Experts of a small language model.
Experts: 64 experts in each of 12 layers, 160 squared ReLU neurons an expert, 2 picks a token, a softmax router, a shared expert of 448 neurons.
Below are experts of layer 4 (counted from 0) of a mixture-of-experts language model. Rows are named router (the router's row for the expert) and show model dimensions 448-511. Each number is 50 + 12 x the weight over its row's rms, rounded and kept within 0 to 99.
After each expert's rows: a language model's description of what the expert responds to; "gets" lists some tokens that make up at least twice as much of what it gets as of all text. This comes from a sample of Wikipedia text that the model never trained on. Tokens count by the router's weight.

# expert 36
router:47 58 35 41 63 30 70 43 66 53 53 30 62 44 44 48 51 35 57 50 82 46 50 73 34 22 29 38 40 49 37 50 47 31 50 50 59 54 71 61 36 44 71 59 34 61 57 73 60 51 53 63 47 23 55 32 52 38 48 35 65 40 42 49
What it handles: Year digits and name pieces
gets: "8", "9", "6", "7", "4", "5"

# expert 34
router:52 66 44 54 35 42 59 40 43 60 38 44 58 54 55 51 47 21 56 54 78 66 59 70 46 59 69 33 42 67 36 43 48 66 40 29 53 40 48 65 38 50 59 50 48 43 68 68 63 35 63 51 64 41 45 73 42 26 60 34 65 33 62 59
What it handles: Table punctuation and Length
gets: ":", " |", ",", " \"", ";", " Length"

# expert 17
router:41 49 44 60 43 58 47 47 30 43 50 63 76 46 73 51 51 47 43 46 38 49 63 38 68 73 45 48 43 60 43 62 44 68 41 49 68 55 71 45 45 55 55 36 55 60 67 53 69 40 45 52 74 35 48 41 54 37 45 40 55 38 53 55
What it handles: Career section headings
gets: " career", "Career", " work", "History", " was", ":"

# expert 49
router:30 52 46 64 66 64 29 33 51 38 43 81 54 51 39 37 52 63 63 43 64 62 65 57 55 37 47 37 71 63 43 35 38 51 44 50 45 64 44 48 26 56 47 36 36 45 50 43 62 56 37 57 47 54 32 69 40 47 38 61 40 32 58 42
What it handles: Chemistry and species fragments
gets: "–", " ", " $", " n", " d", " R"

# expert 25
router:53 37 64 32 53 45 31 37 56 32 47 69 67 46 51 36 51 44 43 45 67 55 65 60 57 53 44 37 40 44 41 39 32 63 51 47 54 60 70 71 59 40 67 68 40 51 67 44 57 19 44 76 65 50 46 39 40 39 56 46 69 51 49 37
What it handles: Table number digits
gets: "0", "1", "5", "2", "4", "3"

# expert 29
router:52 43 46 22 35 36 38 58 69 31 25 59 68 46 67 52 60 65 34 37 36 51 65 61 63 59 39 31 49 68 40 61 42 72 49 59 35 42 56 51 49 35 57 44 54 43 44 49 66 37 43 45 67 51 55 46 34 47 38 53 66 63 59 60
What it handles: Digits and connectives
gets: "1", " and", "2", " in", ",", " of"

# expert 8
router:32 28 36 21 55 45 45 62 59 46 36 56 70 55 52 38 53 59 33 30 52 38 59 32 66 53 57 40 34 64 41 41 40 82 41 52 37 44 46 54 56 40 52 51 59 46 71 39 55 46 49 42 63 43 39 51 35 37 37 57 67 63 46 66
What it handles: Year final digits
gets: "6", "4", "2", "5", ",", "7"

# expert 40
router:65 58 70 50 49 61 42 49 43 58 49 64 33 39 38 65 65 61 56 54 41 27 30 56 53 51 50 59 24 70 40 34 60 32 44 55 52 42 42 56 50 68 44 55 24 54 50 56 63 47 47 53 51 40 60 37 22 52 44 30 38 49 68 46
What it handles: Sports tables and headings
gets: "==\n", "===\n", "===\n\n", " |\n", "==\n\n", " =\n\n"

# expert 59
router:60 52 35 56 64 51 40 33 30 54 42 68 52 47 46 43 57 57 76 27 61 60 69 48 43 40 50 27 73 33 57 43 55 48 50 17 37 69 60 46 36 36 71 48 45 40 43 49 66 48 26 61 65 70 36 63 57 54 52 69 34 53 54 31
What it handles: United and math notation
gets: " United", " ", "==", " May", "United", " John"

# expert 14
router:62 41 43 26 60 30 50 53 56 40 52 56 55 57 77 31 53 54 28 44 45 40 61 50 73 57 46 66 55 63 42 51 34 50 52 50 34 52 37 57 33 34 72 36 59 58 50 45 67 36 51 41 53 39 51 49 46 51 58 58 68 63 67 55
What it handles: Example-introducing words
gets: "-", " as", " ", " for", " with", "–"

# expert 50
router:44 59 42 30 51 50 41 40 56 40 57 64 36 38 51 54 51 42 40 45 53 56 68 57 72 39 52 62 61 48 34 62 54 63 73 57 36 47 42 62 59 26 43 47 50 62 40 53 65 50 42 37 24 59 67 43 47 34 45 48 58 45 50 54
What it handles: Coordinate digits and spaces
gets: " ", "3", "8", "7", "6", "5"

# expert 55
router:37 38 32 33 49 58 49 31 60 48 40 52 67 49 62 21 54 53 55 48 46 57 64 70 45 49 54 33 57 68 46 46 27 51 44 50 60 47 42 41 59 57 55 33 49 31 49 72 30 43 42 57 47 45 28 44 57 48 40 50 53 44 58 47
What it handles: Digits after decimal point
gets: "0", "1", "2", "3", "5", "4"

# expert 18
router:39 27 36 17 59 41 39 53 68 39 36 52 67 52 51 27 64 58 29 37 54 46 56 53 63 62 55 30 46 66 46 40 40 79 62 59 38 47 58 50 54 19 52 39 54 54 64 45 58 44 38 55 69 56 67 46 42 55 45 66 67 56 51 36
What it handles: Table cell separators
gets: " |", ",", "\n", ".", ";", "s"

# expert 48
router:46 41 44 27 53 62 47 47 57 43 49 62 37 45 49 59 57 67 33 31 25 35 68 65 45 66 27 46 42 63 46 30 44 73 47 62 57 52 45 56 51 44 54 75 45 47 54 30 63 43 51 60 76 30 57 32 20 42 32 45 60 71 66 70
What it handles: Infinitive to after verbs
gets: " to", ".", " with", " by", " from", "z"

# expert 47
router:30 66 44 53 58 69 32 66 41 50 33 59 26 44 52 60 46 59 65 45 49 40 65 53 49 43 55 40 49 47 37 38 50 16 44 44 56 58 69 50 53 53 43 54 44 51 47 52 64 43 43 50 35 68 68 55 34 49 29 48 57 69 61 43
What it handles: Taxonomy and number digits
gets: ":", "-", "=", "9", " in", " &"

# expert 39
router:39 54 41 56 40 57 66 69 29 40 50 37 48 68 79 76 57 24 41 42 57 40 42 51 49 44 54 54 38 54 43 70 49 22 43 50 44 55 46 49 37 53 33 52 63 45 49 49 54 45 45 46 55 46 65 30 32 61 45 44 55 65 54 39
What it handles: Definition and infobox words
gets: " is", " /", "\n", " was", " or", " a"

# expert 61
router:62 42 40 18 47 48 50 65 53 34 47 36 57 43 42 45 34 49 28 39 60 40 65 60 71 60 64 41 38 67 47 48 46 73 55 71 44 50 58 48 60 35 30 73 69 56 34 32 60 30 56 57 68 46 50 55 44 56 41 55 62 58 56 59
What it handles: List separators and coordinates
gets: ";", " and", ",", " |", ".", ":"

# expert 53
router:53 58 69 43 60 51 32 53 54 51 32 59 50 52 30 49 61 35 47 38 47 37 52 68 37 34 58 67 45 19 38 47 32 30 18 59 61 41 51 73 51 60 61 61 43 60 44 47 53 40 50 68 45 63 46 56 63 47 42 55 53 55 66 52
What it handles: Celtic and British names
gets: "a", " A", " E", " D", " I", " O"

# expert 19
router:48 32 37 15 49 39 42 48 69 36 30 55 68 51 61 38 60 55 32 33 53 43 63 58 64 58 55 36 40 71 49 43 44 78 72 64 36 44 67 55 42 33 58 49 51 60 69 48 64 42 47 57 71 50 61 48 49 55 40 55 66 68 54 45
What it handles: Of and seconds digits
gets: " of", "9", "8", "3", " in", "5"

# expert 43
router:40 57 36 38 41 39 30 57 57 43 34 43 44 45 71 53 64 68 61 24 67 46 71 53 53 52 57 35 44 67 35 51 33 46 57 59 53 34 58 65 52 44 56 47 50 60 44 49 64 34 37 61 78 43 69 66 43 62 32 64 60 57 53 43
What it handles: Season and year digits
gets: " season", "9", "0", "8", "5", "7"

# expert 22
router:37 25 45 27 54 52 62 37 48 47 73 62 64 49 73 48 33 34 54 77 56 72 44 76 60 52 55 54 46 57 48 33 30 56 40 44 67 45 47 45 55 52 73 56 39 35 52 38 59 37 38 43 54 36 39 54 43 43 63 50 61 36 60 49
What it handles: List markers and numbering
gets: "-", " |", ".", " -", " –", ")."

# expert 28
router:82 30 41 48 41 52 53 40 57 25 42 37 73 39 28 58 40 63 60 34 56 70 64 37 75 67 56 23 37 67 28 37 38 71 54 59 50 44 45 59 65 50 42 52 48 47 72 40 61 37 50 60 78 32 48 69 49 67 22 49 60 82 54 57
What it handles: Into and linking words
gets: ",", " into", " to", " who", "″W", ")"

# expert 3
router:56 68 50 68 26 60 60 53 50 69 24 31 57 46 57 53 48 65 42 49 77 59 46 68 62 64 87 46 29 59 44 52 42 50 50 60 37 51 43 50 47 69 19 53 55 43 34 71 72 65 49 43 57 29 52 61 83 67 37 62 44 48 62 47
What it handles: Plural s, media words
gets: "s", "ist", "th", " N", "ers", "%"

# expert 41
router:60 42 57 42 51 42 54 65 51 40 84 58 59 58 56 59 54 38 56 27 38 66 65 55 49 38 37 42 71 49 44 45 57 49 56 46 78 45 47 40 53 49 54 58 82 41 54 33 53 63 47 34 51 28 39 51 72 59 42 72 52 63 39 57
What it handles: Punctuation and infobox fields
gets: " ", "-", ".\n\n", ".", "\n", "|"

# expert 10
router:51 34 40 19 47 32 41 57 66 33 31 60 70 41 52 53 57 56 38 27 39 44 67 54 55 59 51 26 46 61 50 52 41 54 55 69 37 47 69 57 51 31 47 46 43 54 63 58 67 40 36 65 69 51 59 39 36 51 34 48 63 66 50 47
What it handles: Digits, in, the
gets: " in", " the", "7", "8", "4", "0"

# expert 42
router:55 55 67 47 58 39 54 50 56 50 34 54 63 49 33 61 58 64 50 31 51 36 59 61 54 45 68 39 45 38 33 50 35 52 55 62 37 48 55 54 68 48 76 43 58 61 56 43 66 70 48 70 69 71 62 65 28 39 55 71 54 56 68 64
What it handles: Places and organizations
gets: "1", "2", "ton", " race", " International", " State"

# expert 27
router:62 51 49 30 35 54 51 71 54 45 36 36 61 41 63 69 33 51 39 39 64 60 69 76 46 51 67 46 56 54 52 40 39 48 49 49 41 37 48 60 51 42 52 44 35 38 51 64 62 25 53 64 70 34 56 48 34 55 48 37 49 50 61 62
What it handles: Articles and decimal points
gets: " a", " and", " the", " ", " one", " The"

# expert 51
router:33 29 44 24 48 45 45 52 59 38 39 44 69 48 37 38 57 38 21 41 53 50 52 51 58 60 49 54 43 54 48 45 40 84 62 51 40 51 53 53 60 43 58 75 54 56 58 36 64 36 60 79 75 59 46 33 58 42 37 47 51 73 43 48
What it handles: Year final digits
gets: "4", "8", "0", "3", "5", "7"

# expert 21
router:49 51 18 42 38 51 54 62 33 44 32 60 55 41 68 34 41 53 54 46 65 59 46 51 39 74 37 57 46 63 43 31 37 55 58 39 38 34 57 44 44 31 49 59 36 41 54 33 43 76 47 63 40 45 51 25 49 57 47 48 69 73 62 51
What it handles: List punctuation
gets: ",", " (", ".", ";", "\"", "("

# expert 56
router:58 39 36 22 50 55 47 50 61 53 31 66 68 44 61 43 51 38 34 42 48 35 59 58 58 50 33 46 43 58 47 37 47 72 57 43 46 50 58 46 51 24 65 38 53 62 56 62 55 42 42 48 54 59 64 58 53 46 51 53 49 45 49 43
What it handles: Preposition of
gets: " of", "ing", "4", "3", "6", "5"

# expert 16
router:57 47 70 42 53 48 48 49 24 38 67 57 57 52 50 56 51 63 39 39 56 64 34 62 33 69 44 47 55 22 30 44 56 45 43 44 52 69 38 49 65 75 56 53 34 44 48 34 44 69 38 25 64 34 61 62 57 44 41 19 42 41 68 70
What it handles: Pronoun and referent nouns
gets: " this", " it", " This", " It", " which", " there"

# expert 13
router:49 52 42 24 46 48 48 67 74 40 48 61 58 53 49 59 45 60 40 40 47 51 67 50 61 41 31 33 36 65 49 26 24 54 52 54 38 39 52 57 57 62 41 38 60 46 34 35 51 22 42 53 67 48 73 48 44 36 36 47 64 57 65 71
What it handles: Determiners and decimals
gets: " the", ",", "1", " and", ".", " "

# expert 15
router:55 60 44 31 28 36 40 63 52 48 38 43 42 49 54 57 56 56 38 64 44 47 59 60 44 63 33 55 58 62 40 57 25 68 59 41 30 26 62 43 17 55 66 45 68 73 37 63 78 44 48 64 59 59 42 29 32 37 35 43 42 40 70 58
What it handles: Zeros in tables
gets: "0", " the", " is", " was", " range", " are"